config.toml
d_model = 256
n_experts = 128
d_shared_expert = 0
activation = "swiglu"
moe_layers = [1, 2, 3, 4, 5, 6, 7, 8, 9, 10, 11, 12, 13]
normalize_top_k = true
balance_loss = 0.000813
router_bias = true
lr_router = 0.00132
vocab_size = 12308
tie_embeddings = false
lr = 0.00552
grad_clip = 2.0
train_tokens = 517300000
Below are experts of layer 6 (counted from 0) of a mixture-of-experts language model. Rows are named router (the router's row for the expert), gate (a neuron's input weights, with its number), up (a neuron's input weights, with its number) and show model dimensions 0-255. Each number is 128 + 32 x the weight over its row's rms, rounded and kept within 0 to 255.
After each expert's rows: "gets" lists some tokens that make up at least twice as much of what it gets as of all text; "mostly gets" lists some tokens that are sent to it at least half of the time. This comes from a sample of Wikipedia text that the model never trained on. Tokens count by the router's weight.

# expert 15
router [191  87 121 184 108 143 111 169 142 133  90 137 101 145 143 115  78 108 155 134  95 140 135 116  84  87 121  85  88 145  90  78 133  83 139 112 101 113 149 151 136 103 136 123 108 133 165 149 105  94  58  93  91 119 114 119 137 142 213 129 151  88 186 171 165  89 112 107  58 141  99 128 117 151 129 116 120 116 184  76 156 149  98  21  85 124 128 122 131 164 117 139 133  51 106 147 138 123 106 157 131 117 156 129 136 163 137 105 102  88 146  81 105 151 140 158 115 147 138 139 128  71  85 126 106 124 111 100 190 125 116 114 170 161 125  77 144 104 115 128 145 133 163 119 143  70 160 125 133 105 151 117 132 108 149 167 143 158  88 128  93 124  97 135 155  95  87 133 177 185 147 164 122 206  99 120 128 125 122  96 113 108 132 119  83 143 106 134 138 140 113 120 129 111 177 100 140 131 147 135  82 102 129 128  79 124 137 147 141  85 126 159 203  69 102 181 137  99 110 132 113 201 106 147 132 109 115 108 141  65 255 159 133 166 136 126 211 139 128 101 178  52  86  74 112 155  93 152 182 152  75  99 108 103 171 143]
gate0 [ 75 156 142 105 117 104 114 169 135 157 101  84 123 209 161 167 151 135 145 148 109 163  93 112 163  95 115 106 101 140 179 130  58 133 131  88 118 141  96  74 152  97  79 144 127  83 126 149 120 102 125  94 195 130 129 147 106  83  93 118 133 118 160 124  88 160 109 122 175  81 214  88 142 132  78 194  88 178 108 118 170 149 192 140 139 139 183 123 106 128 122  75 143 161  76  81 145 139 171 123 113 151 178 104 111  76 202 119 116 145 128 140 131 166 219 165 103 171 148 127 158  81 181 129 177  79 155 158 142  90 174 115 184 120 131 123 109 122 155 178 123 119 197 145 144  93 127 112 102 163 131 119 125 101 161 108 128 156  81  97 160 135 129 111 102 117 158 138  78 122 125  81 146 145 119 156 131 131 102 129  99 145 117 167  68  77 185 133 131 141  94 136 106 170 178  72 113  55 141 113 165 107 169  96 136 156  93 194 125  92 115 106 145 150 115 158 117 156 126 105 112 114 126  82 128  94  80 126 198 122 193 102 143 120 124  80  65 106 134 115 147 149 113 131 101  84 153 171 167 115 148 157 120 110  98 128]
up0 [167  80 168 152 131 190 115 210 159  60 154 133 132  79 134 140 158 106 114 115 120  96  99 132 141 114 107 157 115 157 104 128 120  86 141 119 166 166 225 132 131 148 171 128  83 133 154 114 170  92 194 154 129 108 154 170  69 161 169 145 116 165 174 155 110 136 139  58 107 145  99 101  74 144  94  94 160  89 108 167  77 130  90 164 121 166 110  94 158 104 166 158  83  98 150 136 124  98 135  93 190  98 114 122 139 113  88  86 132 160 105 105 116 124 114 164 118  54 120 140 126 203 147 189 147 176 108  76  56 175  50 137 144 135 106  89 112 145 134  86 105 125 146 135 126 153 173 116 157 121  97 141 116 102 108  91 125 140 141 141 133 176 195 176 118 165 108 133 130 109 103 102  97  90 144 131 136 119 129 142 148  92 107  60 159 101 166 129 135 128  85 194 169 101 121 103 147 171 152 126  95 126 156 107 119  68 157 100  93 152  83 147  69 114 129 147 157  85 127  87 126 117 173  99 103 172 167 137 106 113  76 142 113 180 191 173 157 187 139 135 152 110 111 167 109  72 126 101 142 142  97 101 133 144 139 141]
gets: ",", ".", " and", " but", "s,", "e,"
mostly gets: " However,", " season,", " him.", " 2025,", " 2020,", " century,"

# expert 112
router [ 65 175  76 143 147 169 138  92  94 202 161  67 132 101 134 112  79 158 161 105 109 141 171 111 162 169 124 135 113 122 127 186 140  84 187  85 120  85  91 156 187  61 118  95 161 129 161  45 120  86 106  95 164 167 138 105  82 124  99 153 132 105 103  91 102 130  73 103 189 167 126 122  81 186 141 133 170 122 122 179  99 162 138 114 128 149 113 142 130 104 119 145 104 110 156 150 156 149 101 110 134 100 147 116  98 139 207 115 124 128 163 113  83 120 145 135 167 100 159 163 112 109  76 118 121 167 141 192  87 130 169 141 156 128 169 171  91 105 174 100 119  97 121 161 136 126 178 143 165 133 140 144 120  85 173 191 143 132 102 104 152 100 146 100 116 127 113 146  79 124 118 165 137 139  97 145  83  93 132 170 129 116  84 129 131 231 116 119 135 131 132 146 110 121 149 220 153 184 104 107 150 173 219 153 109 171 123  86 139  94  92 154  50  97 127 102 103  91 141 105 105 145 124 135  82 148 140 113 106  97  89 109 141 118  82 149 133  93 120  69  81  94 124 147 144 171 102 150 173 165 118 121  94 129 125 150]
gate0 [134  82 140 176 128 108 133 156 129  60 141 137 110 101 169  97  96 139 149 113  95 156 155 102 154  96  95  96 172 180  46  68  94 136  95 196 137  60 108  88 155 125 206 169 146 159 144 157 132 153 123 115 149 103  94 175 121 153 155 127 114 131 180  78 151 116  99 132  47  79 102 147  98 149 108 111  98  76 118  83 164 112 105  91  98 144 180 115 109 193 133 138 162  86  99 122 114 117 139  92 101 104 141 199 180 162 161 146 186 124 139 132 147 123 100 144  46 155 139 101 104  95  74 130 138  73 103 169 136 132 105 184 133 156 125  70 108 120 130 132 178 108  83 135 139  25 100 147 130 125 112 101 120 156 124 129 211 137 100 140 128 133  98  98  86  96 127 117 151 130 198 186  93 149 133 123 205  93 127 161 102 143 121 107  68 178 153 109 127 140 144 124 145 113 102  82  96 140 134 174 133 109 110 145 130  91 115 112 138 123 131 117 141  98 130 141 103  89  85 142 114 117 189 161  88 127  81 112 153 146 168 101 118 139  89 117 167 107 135 170 138 123 159 170 169 133 174 176 168 126 128 111 152 110 135 181]
up0 [ 79 154 109 116 127 114 147 138 116 150 130 120 114 152  72 100 235 136 159 111  91 128  67 143 132 115  61 152 121 126 104 186 121 117 170 132 177 145 130 122 133 121 165 102 171 148 122  88 108 162 110 184 126 113 143 148 121 144 117  90 109  97 123  68 152 114 171 152  76 141 167 101 143  91 148 136 176  96 146 122 105 110  94 129  91  87 158  88 193 164 161 127 120 137 139 113  95  96 109  65  62 133 129 166  65  76 133 189  78 104 100 144 111  99 130  90  91 182 106 126 104 149 136 156 110 111 131 147 106  97 108 182 176 118 141 103 137 153 118  99 135 194 116 100  99 116  76 138 121 115 148 119 173 111 121 127 154  97 136 136 108 140 161 127 215  95  53  70 138  89 161 145 132 197 117 114 199 145 166  79 104  81 140  93 125  72 124 156 135  99  87 145 164  96 137  89 136 128 145 195 149  95 220 188  89  97 128 138 114 122 114 125 141  70 105 134 124 111 114 105  90 153 101 161 173 126 138 144 115  90 186 148 160 118 121 193 132 149 172 172  90 149 158 126 179 105 147 119  93 111  96 187 134 119 144 105]
gets: ",", "s,", ";", "),", "a,", "e,"
mostly gets: "a,", "),", "o,", "\",", "i,", "ia,"

# expert 51
router [122  83 182 113  87 108  78 147 155 161 138 162 100 205 151 132 126 106 152 170 160 101 203 142 138 117 120 139  62 144 209 131  77 134 163 135 124 145  90 135 153 112 161 197  97 142 124 132  96 179 167  68 132 112 165 181  89 106 152 111 147 100 130 123  89 149 119 150 166 120  89 150  97 117 164 129  94 118 191 145 101  84 191 144 142  75  78 123 107 124 160 174 104 139 101 102 103 153 138  95 125 170 172 143 137 130 156 181  83 167 104 144  87 119  73 136  99 130 130 133 103  77 144 157 160 121 119 116 113 146 101 103  99 185  89  74 147 139  85 160 122 122 118  76 131 107 167 118  85 123 103 135  96 118  89 120 107 183 161 194 151 122 124 167 121 150 107  59 120 122 149 128  93 181 154 108 141 135 116  91 109 131 127 158 119 103 126 106 113 116 109 148 120 125  88 100  83 115 122 116  45 160 227 148 160 112 106 133 121 118  48 128 140 120 119 180 122 113 163 156 120  88 131 142 159 194 179 111 114 115 175  80 168 133 142 106 115 203 179 205 101 150  90 136 102 161 128 127 139  88 155 150 166  76 127 124]
gate0 [121  95 178  74 103 104 154 106 139 149 116 106 105 150 141 141 143 149 182 177 175 125 109 173 158 131 119 180 130 119 130  64 114  82 175 104  78 124 153  98 165  85 109 164 160 114 156  85 122 131 117 100 129 131 105 160  88 139 124 192  89 195 111 127  88 126  65 129 145 114 209 139  68 112  98 145 130 106 133  87  75 125 123 142 150 140 142 144 126  83 145 145 101 180 148 155 158 205 156 161 112 136 136 103 125 149 132 102 136 132 114  92 134 173  85 150 191 137 120 169 156 129 149 142 170 168 119 142 163 124 154 153 160 115 135  73 193 144 142 122 149  26 200 154 134 114 107 115 155 158  89 107  90 138 127  62  95 108 194 201 133 152 107  72 156 175 137 144 134  66 107 127 115 163 165 150 115 131 134 116 137  67 126 134 138 187 126 182 118 119 107 154 114 143 103  88 102 127 149 129  98  89  72 142  99 106  64 113  64 141 123 137 143  98 165 157 136 204 140 136  86 109 142 119 145 111 123 109 100 112 124 165 114 142  85  42 114 141 121 151 151  82 129 162  58 123  64 134 127  91 114  84 131 170 105 130]
up0 [164 116 107 131 151 171 134 110  99 129 117 138  99  88 152 119 150 105 140 126 160  92 190 129 135 143 156 103  81 120 111 164 122 128  90 127 178 117 157 183  95 187  75 101 129 170 140 181 173  94 136 145 152  84  88  41 146 132 157 145 147 110 144 124 119 104 157 159  46 153  70 128 124  87 120 123 124  68 112 100 119 122 127 158  85 137  93  61 184 172  85  81  96 149 111 128 110  89 123 102 182 117 131  68 145 121 126 149 105 186  98 125 118 146 204  35 100  71 125  93 158 142 159 125 173 127 169  92 122 149  90 155 124 159  86 178 112 124 118  55 120 158 114  82 126 117 146 129 164 151 125 203 162 145 104 130 165 209 119  51 120 137 150 205 168  37 141 163 165 150 121 126 148  67  96 153 137  78 110 140 117 121 173 113 140 117 182 133 131 159 122 101 198 114  92 150 111 108  84 157 147 149 145 127 121 100 120 139 167 103 132 135  97 156 134 150 124  94 127 165 103 143 101  97 118 112 124  80 130 107 104 172 116 156 125 121  91 100 146 138  89  96 154 145 174 131 137 186 131 172 141 150 114 152 141 109]
gets: ":", "-", " by:", " information", "=", " Preceded"
mostly gets: " Preceded", " Born:", " by:", " Binomial", " Animalia", "Personal"

# expert 127
router [ 64 107  85 159 141  85 121 129  85 162 156  97 133 109 164 140 133 113 167 137  96 164  92 143  67 124 165  96 175 176 151 128 165  88 165  82  87 130 107  68 105 174 125 136 177 125 118 147 122 149 121 117  81 167 144  94  73 102 134  59 151  71 163 151  83 104  92 142 126 138 161  96 117 160  89 122  69 136 177 138 131 142 140 140 129 117 165  88 136 105 139 102  62 110 146 138 163  99 109 185 161  99  63 135 157 126 173 170 107 195 128 124  93  55 122 121 148 176 140 158 140 131 110 123 107 143  83 118 223  71 114 133 183 139 157 118 161 152 167 172 152 130 135 106  75 157 163  63 181 123 108 169 142 106 133 129  54 152 129 155 154 117 153 115 146 103  90 147 138 115 106 149  93 160 154 110 131 145 140 145 180 113  90 144 170 104 143 147  66 181 161 118 136 114 115 112 118 134  99 143 162  89 143 135 140 131  52  86 112 133 144 127 178  69 184 144 174 133 145  89 106 165 129 178 133 115  99 130 114  76 158 139 151 154 100 145 184 123  86 154 120  76 176  69 128 153 127  85 127  94  94  80 112 117  81 126]
gate0 [109  55 104 111  97 190 113 125 167 107  85  78 113 112 104 121 176 149 119 123  65 108 162 181  93 159 154 107 103 117 119 163 155 126 148 124  86 155 196 138 156 156 111 136 120 119 115 158 124 210 163 135  88 136 132  93  93 132 121 104  64 157 226  70 173 120 125 169  82 135 137  95 105 146 186 103 128  88 123 139 123  70  74 167 136  85 135 102 163 116 106 122 124 164 128 111 136 119 122 130 153 127  78 120 129 136 124  88 107 135  94  90 136 109  87 110 115 156 109 145 137 134 130 131 130 175 136  76  98 155 102  63 140 160 199  88 146  94 119 134 104 120  56 132 160  98 139 155 128 130 137 146 167 143 101 101 151 140 152  89 137 105 117 141 140 125 149  32 151 182 129 159 105 153 140 151 114 101 120 148 116 165 165 164 122 149 171  81  91 113 156 101  70 154 104 133 136 113 150 188  94 187 100  93 169  95 146 120 106 184 112 129  93 110 127 166 126  91 117 148 138 156 173 142 173 164 110 121 124 138 155 126 148 138 172  58  73 105 158  63 113  88  92 167 116 145  56 134 115 121 171  87 155  56 211 143]
up0 [116 161 109 175 167  78 114 127 138  50 135 154 152 112 123 117 113  76  82  88 165 170 126 130 115 135 117 144  75 132 134 127 165 116  62 126 165 132 169 142 115 113 164 197  77  61  91 136 157  92 169 167 137 151 129 132 152 102  84  70 122 106 166  89 141 119  59 111 163 121 135  84 101  68 142 102 138  99 164 157 103 144 138 114  78 113 171 187 156  49 112 150 176 194 112  98 106 113 107 130 101 125 182 137 123 148 116 131 137  93  97 172 175  49 127  68 142 157  66 104 162 144  97 138 133 140  69 162 151 177 108 192 105 143 133 100 170 126 152 156 143  91 124 156 133 127  91 136 154 107 160 120 136 131 126  77 125 155 167 156 136 127 109 110 128 142 161 168 100 129 115 104 133 132 175 152  77 140  90 138 145  70  83 104 141 126 121 152 118 187 173 139 125 134 149 164  95 188 113 140 137 130 162  69 143 143 148  52 162 140 160  73 160 134 143 142 130 152 107  59 166 101 149 174 128 149 104 134 153 151  72 114 183 137 148 116 171 150 115 167 134  83 135 114 127 108  39  83  58 138 119 133 160 113 140 150]
gets: ".", "s.", "es.", ").", "a.", "ed."
mostly gets: "s.", "es.", "ed.", "\".", "ation.", "e."

# expert 116
router [134 133 170 119 126  65  74 126 126 128  97 190  79 166  67 151 149 126 109 172  93 115 113 144 181 161  83 164  83 133 126 166  98 151 139 149 117 120  98  95  79 122 163 111  90 110 141 128 137 146 125 114  83  87 155 129 140 103 155  57 108 151  69 107 116 126 150 164 163  76 139 128 167  99 143 119 131 171 128  93 148 133 184 133 127  86 191 174 127 157 134 151 135 173  96 192  94 155 130 158  68 157 190 160  71 122 133 144 128 153 137 117 179 112 134 151 135 141 191 114 175 124 114  89 142  89  96 113 118 112 102 132  82 118 130 205 113 120  49 127 149 118 147  70 149 116 140 123  79 109 155  85 121 103 157 128 112 139 106  90  99 112 153 102 122 138 157  15 136 154 106 138 145 179 156 143 191 182 142  93 163 142 132 147 146 130 121  92 112  91 159 149 136 113 161 103 182 162 152 130 156  98 125 162 150 143  89 103 110  67  98  94 141 121 106 118 115 103 125  80 122 105 101 130 153 139 116 118 122 157 210 136 132 150 148 146 179 105 152 134 195 186 108  85 155 161 131 199  48  89 174 164 147 102 168  90]
gate0 [142  51 107 122 181 152  92 173  77 151  99 129 124 156 120 101 168 100 113 137 151 140 135 141 151 124 115 143 167 145 109 195 132 108  47 154 104 158  80 126 167  75 129 152 120 133 116 171  86 132 145 168  89 113 109 177 107 103 155  99 121 131  85  97 205 175 101 143 119  56 134 148  88 126  94  74 128 138 135 183 155 132 134 179 148 135 160 103 107 133 143 138 100 180 101 184 124  94 101 112 152 170 143 138 102  93 176 159 162 110 155 137 119 129  82 152 151 156 142 166 156 100 123 111 142 141 165  98  79 117 118 132 145 100 175 146 131 117  99 107 122 174 164 151 136 101  97 106 146 151  83 101 151 168 169 139  61 161  88 136 131  95 103  65 148  89 118  85 105 131 122 190 149  84 161 171 172 177 129  98 111 183 149 178 177 125 124 119 118  89 166 155 158 134  98 125 194 143 161 118 151 112  82 120  87  60 173  96 136  70 123 131 132  74  74 135 115 116 127 104  58  87  95 100 106  93 164 196 197 109 104 103 100 150  69 143  77 161 104 144 140 140 124 189 125 119 120 123 139 153 129  78 104 181 114  94]
up0 [122 158 131  92 117  80 179 127 163  97 116 133 160 112 117 135 119 134 122 100 169  77 151 152 107 159  83 187 121 155 129 122  85 147 163 147 130  72 127 134 194 161 129 158 172 109 203  98 161 147 149 110 101 100 137 136 128 133  66 138  69 148 168 135  87  87 153 151 183 126 138  99 145 144 162 142 124  64 140 120 168  93 116 194 127 133  55 119 127 117 120 144 170  91 148 146 162  98 137  80 153  60 106  76  97 190 118 121 123 133 171 104 178  77 129 114 122 110 125 106 141 183 106 167  81 168 118 117 138 152 128 102  97 153  88 126 130 133 143 127 155 108  90  99  99 185 183 174 120 127 157 139 151 154 135  74 181 158 101  92 107 116  94 165 138 131 148 191  49 107 183 120 139 160  89 151 143 133 147 178 122 105 105  68  79 153 121 124  80 178  67 129 102 154 151 113  62 118 104 150 178 149 121 128 140 144 100 107 123 197  90  71 110 226 104 141 135 136 136 146 118 116 139 141  88 185 107 105  93 139 120 178  83  95 143 134 116  98 181  61 135 176 164 104 145 128 143 123  99  67 117 131 113 136 128 156]
gets: " |", " Team", ":", "s:", "Personal", " L"
mostly gets: "Personal", " Goals", "|---|---|---|---|---|---|", " Years:", " (Gls)", "Career"

# expert 64
router [130 142 157 163 172  98 133 198 118 123 170 108 190 141 174  71 136 158 143  60  60 124 109 148 117 220  95  57 111 128 152 171 111 115 136 116  67 174 104 152  98  95 162 128  72  96 134  59 163 155 149  59 149 158  91 109 123 101 166 101  80 134 192 139  96 167 110 166 150 134 104 113 108 116 152 133 114 133 114 162 156 143 118 140 142 151 124 190  63 130 125  96 119 151 185 130 109 190 153 104  64 127 167 121 157 123 151  96 109 149 153 129  84 112 113 131 139 145  98 140 143  77 145 105  97 103 121 142  97 120 167 148 152 119 114 112  84  91 146 131 117 103 191 122 110 126 131  98 136 142 119 126  88  89 146 114 117 139 117 114  85 116 143  99 180 115 128 111 127 134  70 156  91 117 113 156 110  56 165 149 107  75 121  81 133 167 139 134 147 170 124 173  87 144 150 147 137 178 123  95  78 159 108  59 176 122 149  76 180  94  89  82  78 152  74 194 120 128 200  69 143  94 160 133 115  80 109 151 117  85 139 100 126 134 142 116 126 141  70 131 119 128 142 100  90 129 104  71 139 143 126 121 177 116 107 203]
gate0 [113 141 117 133  62 125 157  97  91 121 142  97 128 189  52 132 182 118 202 119 123 140 132 111 143 141 111 180 170 128 129 120 112 154  64 124  88 154 149 114 180 113 121 158 152 128 132 104 106 101 147 158  95 134 131  89 151 123 106 140  54 163 129 107 172 152 134  97 139 153  64 159 161 163 212 123 201 139  59 143 222 111  66 149 110 105 109 155 120 111 122 182  85 120 121 118 127 103  99 125 161 129 123 125 139 198 115 175 125 107 125  86  84  94 149 190 106 167 100 139 122  89  94  52 150 113 220 174  93 183 118  84  51 115 102 109 111 104 121  67 114 153 169 150 117 138  49 124 156 186 165  97 133 106  82 186 155  91 147 110 148 152 149 127  98 142 121 112 120 189 105 151 136 164 132  95 126 171 138  63 132 138 126 143 129 120 135 101 135 116 151 154 109 118  97 126 126 126 200 146 143 136  90  99 119 124 113 124 115 138 173 112 159 103 112 107 188 147  80 130 107 185 127 119 115 112  93 122  89  87 134 127 167 108 128 183 135 105  72 147  68 117 130  97 179 115 142 139 123 110 121 145 157 123 159 119]
up0 [144 125  91 137  40 114 130 130 139 136 151 156 116 122 143 128  94 172 147 135 121 140  83  76 118 133 131 126  92 103 141 163  71 171  83  76 132 169 142 157 127 135 156 133 114 150 178  94 149 146 161 157 154 170  92 200 194  82  93 145 102 128  88  97 163 168 101 137 137  98 107 215 131 113 137 147 170 120 108 108 147  88  61 143 144 142 162 218 122 167 153 110 143 134 114 141  80 152 142 122 159  68 132 163 122 147 115 150 126 114 130 162 127 142 135  70 140  59  80 132 136 119 115 112  82  78 111 166 108 168 130  46 108 136 151 129  80 140 136  95 140  93 163 195 102 149 132 128 136 171 180 143 138 166 142 136 187 105 134 122 117 146  86 107  83 153 155 135 151 138  83 100  98  95 138  39 124 163 130 137 119 150 134 118 166  87 148 119 142 159 147 148  86  62 115  97 112 120 189 145 154  65  15 155  80 147  91 102 115 100 103 105 102 114  83 115 125 162 154 141 151 167 115 183 145 146 126 123  53  84 141 133 125 107 177 178 101 126  93 116 118 119  85 106 152 139 132 173 170 103 124 162 133 128 125 179]
gets: " |", ")", ";", "|", "),", ");"
mostly gets: " round)", "TA)", "RA)", "ov,", "I)", "er)"

# expert 53
router [170 156 127 135 141 222 150 156 100 128 113  99 160 111 147  66 142 103 105 145 160 121 110 142 115 159  86 142 139 142 157 168 184 147 113 112 136 106 120 174 103 115  86  77  58 143 148 159 120 148  82  88 125 148 157 127 172 123 202 131 110 136  74 122  70 145 132 150 141  81 178 168 159 102 160 138  97 166 152 130 172 122 155 145 148 137 184 182 146 138  31 169 117 159 132 127 189 104 143 153 117 158  90  82 133 136  92  67 109 103 150 107 119 181 154 144 151 101 108  91 134 141  97  89 160  86  85 143 114 147  98 111 165 116 131 167 157  53 121 134  97 115 150 128 170 113 138  98  79 119 109  82  92  92 177 156  95 118 133  97 165 161 139 100 140 140 114  53 128 176 120 133 123 126  88 134 135  86 101 137  96 132  64 174 133 103 103 163 145 167 131 137 164  98 140 172 128 140 152 169 136 103 203 137 124 109  85 128 128 108 131 122 177  95 193  98 170 111 109  62  85 104  78 102 167  74 111 151 138 141 197 116 116  71 181 124 106 129 172 133 161 140  55 117 165 162 159 156  69 112 104 125 115 104 144 121]
gate0 [110 163 100 152 120 179 163 170 111  91  57 151  92 105 115 120  60 143 159 200 155  96 118 132 125 138 183 127 102 114 177 113 167 156 110 149  82  90 128  98 102 134 122 110 132 199 141 156 173 135 171 173 131  64 136 131 120 140 139 155 163 108 109 174  93 118 137  86 111 208 117 133  96 128 141 125 107 117 100  72 161 164 116 131 146 158 101 144 176 108 118 160 125 108  66 144 124 115 112 120 182 145 158 131 128 159 103 127 160 111 133  75 144  96  70  96 121 135 159  76 126 163 134 166 107 124 153 100 103 142  82 134 109 131  85 170 131 148  89 119 126 138 129 152 148 119 125 109  92 109 124 125 127 153 106 131  73 131  96 174 122 149 129 174 121  93 122 145  71 146 144 113 143  89 161 137 168 160 109 128 158 112  86 143 188  49 144 153 118  67 133 127 187  65  91 116 140 113 131  89 108  78 139 128 192  91 175 163  88 141 221 140 139  64 196 149 128 162 139 126 102  85 147 136  96  76 168 142 123 175 117 144 137  43 153 201 134 115 113  96  92 129 161 159 115 136 158 196 132 104  71  62 138 159 143  85]
up0 [102 150  83 148 106 112 136 128 167 171  96 117 150 138 126 176 154 172 111 161 142 165 193 119 112 105 118  78 122 142 142  35 104  90 182 150 168 119 125 137 139 140 116 103 158 151 155 112 138 181 190 155 115 207  94 106  71  96 175 175 109 108 182  89 120 150 125 162 150 166 124 108 154 115 152  91  86 125 191  76 165 149 109 121 162 138 176 129 146  84 134 138  90 106  93 193  94 119 113  76 100 110  71 210 114 134 136 156 131 111 141 183 130  92 103 133  55 164 165 108 173  82 180 195  91 120  80 115 142 112  63 169 130 119 109 128 145  95 117 140 148 149 199  78  82 149 134 128 117 179 150 108 108 130 167 134 120  79 150 192 107 166 137 109 119  88 143 137 157 105 179 152  86 125 151  91 148  90  93 135 125 174 154 165 103 145 127 137 101  82 176 137 130 131 118 102 132 125 143 141 127 111 130 159 109 135 165  97 134 121 138 114 134 142 131  72 108 113 112 158 168 109 148 186  96 125 156 108 153 124 176  96  53  78 112 140 146 102 103 126 131 133 159  93 127 155 108 115 163  89  64 116  74 179  71  95]
gets: " |", ";", " —;", "|---|---|---|---|---|---|", "|---|---|---|---|---|", "|---|---|---|---|"
mostly gets: "|---|---|---|---|", "|---|---|---|---|---|", "|---|---|---|---|---|---|", "|---|---|---|---|---|---|---|", "|---|---|---|---|---|---|---|---|", " –;"

# expert 84
router [ 98 165 171 109 174  71 145  83 148 136 207 114 118 182 168 152 137 188  46 141 107 136 106 102  85 121 141 121 152  94 109 118 109 171 120 125 112 125  81 134 143 142 132 135 108  92  98 158  96 181 158 119 127 154 149 102 146 121 174  60 122  76 209 104 113 140 111 164 203 132  90 121 131 117  95 138 185  82  82 135 152 142 131 109  67 142 151 104 152 116  95 125 160 100 159 118  83 142 133 108  62 172 143 198  97  96 157  75 150 130 208 153 103  86  71 110 141 137 133 116 143 110 145 128 102 110 114  93 132  81 174 120 112  88 115 144 107  86 128 161 167 143 113 121 138  88 110 110  43 138 152 135 141 103 133  92  84 147 144  79 139 110 164 156 164 118 111  82 151 119 149 130 132 170 175 126 192 135 122  87 152 127  88 116 136 147  96 112 111 101 160 111 160  94 183 122 191 104  98 123 144 104  90 173 142 166 160 141 114  82 163  62 103 182  96 156  92 117 114  92 176 102 178 149 169  80 134 139  95 111 123 101 147 131 127 163 106  94 125 152 113  82 119  75 142  95 101 152  98 147 184 178 180 143 176 154]
gate0 [115  89 143 124 144  79 104 164 105 136 162  74 107 215  78 169 100 119 156 167 111 175 104  72 138 126 131 136 168 110 155 170  70 195 153 124 184 114  78 112 196 191 131 121 127  42  49 127  91 147  77 143 134 147 163 113 124 160  45 122 106  93 130 146 104 105 145 106 149  95 107 220 143 146 123 160 140 125 175 155 126 177 134 123 101 105 113  74 155 138 166 160 104 171 130 152 149 170 168  89  90 167 126 139 148 157 105 186 143 168 169 138 143 169 150 131 150  96 102 114  89 104 125  86 109  77 171 133 154 110 124  90 204 117 171 134 102  45  85 140  91 126 132 143 126 105 167 120  75 121 108 141  90  92 106 160 111 129 151 152 190 157 152 150 158 201 159  86 163 115 131 154 106 151 185 119 115 154 173 101 148  94 126 135 110 109 127  84 151 108 124  53 113 144  85  99 109 108 168 107 125 119 106 116 115 103  89 156 113 150 123 116  87 140 124  87 145  75  88  62 137 109  97 124 164 133 145 110 110 145 111 136 193 108 136 116 167  76 121 127 137  91 118 117 120 158 122 132 107 162 143 129 155 151 127 148]
up0 [138 189 112 117  78 137 156 143 104  84  83 161 102 135 190 110 156  87 167 221 147 143 152 151  91 128 157 170  91 129 141 115 166 131  98 153 157 137 119 140 112 126  91 128 169 181  61 181 114 150 106 119 126 120  83 140 121 117 125 126 149 162  91  92  72 178 144  46 137 138 122 166 154 149 134 144 102 188 115 146  84  93 126 217 123 100 141 163 126  76 114 122 174  71 196  97  89 170 125 149 153 104  96 109 135 125 149 104 144 193  92  89 119 129 124 104 106 102 153  86 133  70 108 212 136 157 124 131 113 171 118 139 136 143 158 143 113  78 177 129 146 145 165 125 128 158 133  97 100 161 132  80 135 134 138 112 184 111 118 137 128 150 126 113 144  76 129 161 126 119 137 159 127 135  98 115 122  96 146 162 122  97 123 135 221 138  72 106 153 101 139  46 154 105 119 168 107  99 127 159 133 194 139 133  81 167 156  93 111  68  98 108 148  92  87 163 111 136 123 161 128  99 181  85  87 168 147  90 163 162 152  63 128 144 177  77 105 103 124 148  88  59 150 104  79 129 174 162 112 159 164 136 147 107 142 144]
gets: "|", " (", " (S", " (C", " (R", " (A"
mostly gets: " ITA", " DF", " (R", " (0", " GBR", " (−"